config.yaml
d_model: 128
n_experts: 128
experts_per_token: 4
activation: "squared_relu"
moe_layers: [3, 4, 5, 6, 7, 8, 9, 10]
lr_router: 0.000967
norm: "rmsnorm"
norm_eps: 1e-06
tie_embeddings: true
optimizer: "muon_variant"
grad_clip: 2.0
seq_len: 768
Below are experts of layer 3 (counted from 0) of a mixture-of-experts language model. Rows are named router (the router's row for the expert), up (a neuron's input weights, with its number) and show model dimensions 0-127. Each number is 500 + 40 x the weight over its row's rms, rounded and kept within 0 to 999. Numbers have three digits each.
After each expert's rows: a language model's description of what the expert responds to; "mostly gets" lists some tokens that are sent to it at least half of the time. This comes from a sample of Wikipedia text that the model never trained on.

# expert 5
router:500527520455547490562462474474444489469428491460502553468472485452452486456506591451463505522468546453471552467537524512562469413492468462484531481522481446533527495519478514537506436531457513485503562495430486503548560438464428534449509486512450433492498541503432494527590490534524492532502503535479502483554416550526483478474433570555554527552600547484485521546520521462507448539460
up1:473508486448562460565524476483508451503485471442435596502495455443492506509619534477447532489503542503476522534489484505493505456545463547488482445526501409487469475505454496468499454478474503473462558428456517537498487567483437489542524519486450465543465513518420522509467516491483464478455531583459528462510409520457484513491437560543464507526580563461522519562587484477446518514448
Description: Mid-word syllable fragments
mostly gets: "ri", "Phylum", "ti", "tili", "Tri", "ari"

# expert 25
router:530447499431517466499466450537525564479416456456540518474484531525453478520488504546470492551501567494464522449515495463551480430542487568487545492491408453524540458537497525430419517528534544384543535517487494527484576484463482509483472465513486496527453540496492407491485465495537478490467493476500498503514504472493421540510440471552486574537517502529473503412541550519493404423461
up3:477474526499516515506531422423455512452487494494528515489565492451504558452466550489523543484511543573520544521519541442490485501502511492533540434532500499451540504477484486489463585474558531445507493475464595447502543487538508481547452515511474551551515398475477495499451474533498448520520504502553532481523544463485544452478498489617446524505452469540531440365557531507424548468485
Description: Name-starting syllables
mostly gets: "Car", "Mar", "Man", "Mon", "Al", "Bar"

# expert 15
router:449498524465521510502472484472450484443441437479552615469488497451497510400470583448435486512497461498480505470550517463547569447444515522491488520562455447504509458553487502495537505553464544385506510526484539485563524482498486503471544511520461477519516477457437506523587429503499465558501553513435509457479443523528500498476421558501526448523541476508409527532488458480488513471541
up0:417521522508516530528423412554469499452458497541547544510530501424421524418459537482457533519485508511377487384536538481532519457467526524436463528565511496512497463522523497487447522472461492537542439485492518523565526503440516549521547524482487522594515509504452497507510518528555464484447507506484556491507520544588486566454497507444488426548537520518458509489495465493534456507494
Description: Mid-word syllables
mostly gets: "tiv", "consider", "fic", "ardi", "vi", "fication"

# expert 34
router:485552450453531462529487460447476493537463451568505468564584495539464481469574538490494522497464539501488524572479427452480468480515476631498551463528416423506603494474505500522526536550477525487459526462522533503507507517476497529497471526513496510548530490556500497508623522489487487508415491506461626510458486470510525480552477472507503513553486514469453485537459447558493540467496
up0:442452531409524511524473443411476496517489459603528510456451528496450503482525465488490528449464449556433529510522496488535465477533537514466486492516516424518557533539478444533493485466502555486531496499461586493517507527500506511516426573558430451541480445470492468442519480546570549502418485510549531560487461496427490540469464524501477477563512471467453492512505379534518455491516
Description: Small numbers and numerals
mostly gets: "II", "below ", "II ", "III ", "118", "21"

# expert 46
router:465507494461554512468487520516425500450502486612542526475482487555492490457527525536436472498496493522492519498489562448504547532468446549417476566461499470508518437516535499492520510501452528501500492488447488454479477511509536506411509521560517600543529491473439387427618475433522495447478504504451497476565487554525484525504451488477493478536488457489468499442428464523462441463564
up0:490510430474510556508486502552524484493521528469492585411528492482531571524520564513494490504402435449513488473463492510555453537517439425447459526445457518493548409476479515552469461516495494454564480507444496484502482510573476458414514446564489525457534500495399482496531484486445432511572487513488488521553501536452516494538445479554569496474460509447543547509514483514489529432538
Description: Surname endings
mostly gets: "ov ", "kov", "av ", "ć", "ović ", "ovi"

# expert 1
router:493565529470530527512481484486537498558481518514524533484480487567443490484541438501522487462398499458438530527449485416487513427481519556448572561560533481534524464518412469564522483494505521470499415481463478491493492430471542537399476552535562435527497476464499472507493476441544489481394538547521483503531447531464533486438449483479525476512536505469496599477448488456483508515490
up7:508532567467549497418367478450481524472535486509555470510491479541478437534481439539530508473378481448537447507540524440499465412469494514497469516474576506557446473483451549477423489550487549584547529456464495491516540478443511534552473530502567509474515533550458538510464484504477495500467558538452536526532492458474524487483435457482514542492486494502434574500510488448484506478521
Description: Name-final word pieces
mostly gets: "ville", "berg", "ina", "ford", "ington", "ille"

# expert 30
router:513529529450507506421519457510463519528472488525460570461557529482429479542566527540542603515519475494508516530495454526456559470470474550485443437513409458516442512562423502433481512595455517449511489449442495539557523494488450526512504504527413462421557431490486486499529461510503557474473500555435492529525469476474489461556452561469477494534530442511478462478504448482475522490463
up3:475417526494531481499477511559398568488476437521506468469501515424474496482530488450563548508440473557507453475490468513537519569515479548453428427519495462514489507479506551468421478523481514500575480479473520453491487472551517477489530481526503439444526501600445501497502385456531515477500484536465535431541528491542514455544495549506473478488569506551465485550468467468485595427519
Description: Predicate after be
mostly gets: "known ", "been ", "considered ", "known", "appointed ", "released "

# expert 27
router:479706446502516508506492486505488523515490486509554518495539613524404512293506520513486542490504513525487496508515480511470492491547498576492507494444479484464455486556483501521501506488474503456493521486502481494523523503522508533425488516512524505506526502407484484498556502487522474540465575517466500475490468484494470494493475481516493431569524488444449503551478491492504490496512
up0:451493487506551480508401464472551578454491504509449568426558523533492494541509535495493576480439471518500518525497487551519478441486506560461485518454435563480472484513506476544492527531563523479563539476440553449472553551470466578545553555563455503474487505473440441541546496467496468452420525509502538501567477514438504464557481486480525543506501500483476496516565472560490475455396
Description: Sentence-end punctuation
mostly gets: "junction ", "]} ", "! ", "). ", "ged ", "ns "

# expert 29
router:512584482528549539472457472447501535561499503450442499522549509468481541521487460532459518485504436514474484465502498438497469445489477534415451549462476380526451478519540440472479564531489543453547497477534501402468551451463499464489487446541544462492488458495491493488495467531549472581486587557541539544550497463509441516447517528448469515486519455408448497451504445501509444524483
up0:456478551495552512539534420479549495508439595464472539529504469504479611466523460555526523511489507563552547463526502493471534451527538433496541504587472461470494477551515467412462512560580471465534468480493481497547470541527447520460510478521477458479436506551500517560498518445540516516500584515500462483541477483517465564584503516475575450529527499539581530488449477504502512494571
Description: Year endings and ranges
mostly gets: "–", "census", "present", "nd", "9", "ona"

# expert 16
router:494524497493505488499452480426483542487534459516452533458555557491551517528481517476540538507549419500466452545492548525491508529541486505483577554496397480516462572508484460528500506494462528517503549460477477498599490526504575461456432483479540439431509524565499381586536538485502563500502455525537511456562481448496465508470522431535536527483466489428469480488420469537512548489461
up2:543515521509532463470501415433551500486526465591459522453489530506537521538536415544461447476549469482489551518549432494511567487527553491503472478448531548522562550536489399519559491527485564499536517532465437470499458516503439464496558535478538496522491468514463484412514529449463535502482445498532587485444479462504492452554458485523524506452525553512412472515484469499491430582483
Description: Country and state codes
mostly gets: "ENG ", "USA ", "MA", "CH", "|---|---|", "Independent "

# expert 44
router:521488514432503499459513475530509586561561416503500488461508520463522477452574522599501563520443541513447505534568436506526491514478484564503472430548455486531473566506454463486508508596501490465479453496465439474499517535532476513518422492479521483436499525521471465463535510361537500487505501522447530479477501564524391482483456497491499508551469504432431487503514458466479527467485
up1:469487510510486467541496504466528540471490453514478532513487568490544505473475491537477548538449553474396431500546461472511489461447551481385487481520504488579519582483483462523526524556556445534489464528544524528472503569493464566516459491570509480460464556525486543439502475431516526474406479521467565445420515523588431507512460488538494518477496461474537579494526525506466464445476
Description: Auxiliaries and list introducers
mostly gets: "such ", "including ", "received ", "included ", "include ", "served "

# expert 2
router:485537492517507470561462448466504569518490457561483469505475462519560505488499475519474471439479511525465557570508512502563498503489497550431641542564517492449495522567437483530506494547498541530565554547486511487487477535528537555490468553547509531503523534485478482553510488507558474558540425525497520534548384461418468483545533547497531447514551449462507511472509539531526520520597
up2:488511528497569522550431441452465511505513435464506468509514439487505502551510514403496505462559481490486499534443507443549480499536564479457495502478574406501493511581453495608510488422534518543595541504553494503497476505530508500538469609532501527588533486486549522514425511508511521481495445505468532534573507468456467507529451487505521520538451523551485519391507502490476469522485
Description: Line breaks and list dashes
mostly gets: "\n\n", "\n", "- ", ".\" "

# expert 55
router:509522485512528525445495482459520574478515435549569506503493555514519565492537543476447538505519564478449484475544454500542509502557480537479460477454504492413484501588411444545533503496480501459511499508502481413478523441468505576466554501556481497546551439526464467534561491495505521494496436457460523450509432466455461480594536535511558482471518468438477479498472432474496412438443
up2:538498603460510575496411492502504504449521523452564517442443545563518569455528529546528510521465513462462442477505525488539488504556473458492440570454508475501495497481451533488536561576524552501485501417495458444485487501504444553522524477562500493455607485477449447494478533544512518466521436507465430429562494490537510489547487480445581468513466479496511448491442522461449505502516
Description: Sentence-ending periods
mostly gets: "\".", "War", "\". ", "season", ".\" ", ")."

# expert 31
router:489536530422472484481507492505462503479449461532553515520500480543428507481528442564432478443473532506462548498498510430532479473444496484500562480517483499510456492485485455497502516483445511448525476464507532478551434474460540611454542539518481493552538572448496429485538444487586497459368497485528548441509418475480487492490400495522527491546473541442522525455466473500446465447488
up9:410539494422521460470472438501467462509480475502574555477531428505595512549490500498449463507440598465436514487484476469529556467480453543561482406575503473497542491473500464474543494526447497478535467508502470434514493430483505502534513536514406509545591480470550468495532443535517410475460504553547513466500525422497504490533479456471535529494518501509490502525549427530475480516491
Description: Surname and place endings
mostly gets: "berg", "ford", "shire", "ville", "Jackson", "burg"

# expert 13
router:486471528444552532489442457512493531480544460434444501455503499522507477477566466541474517543509499514455531473460496453500536462501477525507537502516422457394445444569526493462496560497559524463538595398509522517474507549481565477484522506531510463476472479480495455517473492497528503553472476520407501561555469468434500510537500461639470565475463478523498450445533494574484497466479
up3:486530527510521468474496441516528585494551523480469533477487493432500529520493492484509527476434572507499564466456554470486479470515382519491501471504482488512478471505533496486476537486569481470573611445505513547554501454459500473569575508503463479484451477508490455544552551555516465491490508498469490504473489573456501443476544359529524544507506491466425535392523461483534544458486
Description: Capitalized word-initial pieces
mostly gets: "Br", "Le", "Bl", "Cl", "Pr", "Cr"

# expert 28
router:467513527475553488494495425370498553519434466537571501428560579553522491553491481483518589458499481484470540543449390469530417526551529477495432461485517474523533543493445499474461516515501533526497504483475527461541512465514491534525479474550540472509526441543497464466487483403533478506521457499465460519537451486525476452597548505531514448512480497493464492483555504464537487567449
up3:429547468493523451520454405437525513494453519526519512504507512480588505511548483464457493538531491543493503460564387525559504468455519526484498492415476468449543511584528496539481583468452507511504517490521501514482488475448490534482544578627551506475529504530470560520491534516524467497506465512540444440478447431551542460538539505494503508505454492531506482438542561507454458579480
Description: Word-initial prefixes
mostly gets: "sub", "later", "mathematic", "two", "super", "multi"

# expert 9
router:431558498505540540509455471553498517543566471550433512491592575574439464438516522483513624522508521454504511579504486542488494507530557462482503500507486518484513488538503476539475581493523528513543484459439495507510522481479589514493495462496517511429478445511488482485500496455502527496438564544463539426516451515509494520530373423486548459446478458426430509483513502509512492522506
up2:452450453501546497490426472502446484534473554598485460519517569516528487410526518491428533499440520493513568501426466550576475487481538525455487448516526439544454473458487484517535583547471526497491497524486511481510564480485465454552458461526507487482450507541503531537532535436443489509481494582549579426476456524458464462493491418511451432457488507505453498479564447506448526537502
Description: Clause-linking words
mostly gets: "who ", "when ", "while ", "President ", "because ", "members "

# expert 21
router:494513573506517568466467434551508532466513421528528530493457503501531476504492478591499518555508521488429536551486502508491509498535526534470513467500424433542523485469502524513507554511515499530519457454471479510467473526520551519487451531502462531485606556520513432453501460456529503510445486519479592491600446569553493514538475458567503543505484566508493601469444502498445397462446
up3:525405498521516438489448513479458540458482447514486506460513509524542482602505517563433485487499442511499564559493509556393534468525520474422433508475431500541482551554552551558512491502509497506537503472498430548503532467423491500550501470531506406434555574505489488479495454477571488494479504518515486472540509541509455512450484621488476549493472518517457558531537535510505469476483
Description: First-name openings
mostly gets: "Jul", "Pet", "Jo", "Gi", "Tom", "Jos"

# expert 26
router:496524477482509518547426469419561541540487481484560482462499517522455534436512559560538542455479636440489518496456558494510505396457525487489509486582470541463477576478451495518445555484478511535536511510468556499490462440473493567468488502564492503449493547515482485589487509487536570432443479517486500485493476498537490544467440495547505463516502510472456536453479533473547562541439
up7:427513522435516530522439539478515600483560427551484510499496446515480547517563473543448578443484542468490564493497497507502482478437533421541521405560507553539484507457519530500474527513530511493496540472434529444525540473501485522508475517562465425462532557503466500470429490479560529418517470519476438472434543524449532532480468459568486533473495457536529472486479487471483514540409
Description: Adverb and noun endings
mostly gets: "ally", "ities", "ly", "ties", "ely", "ty"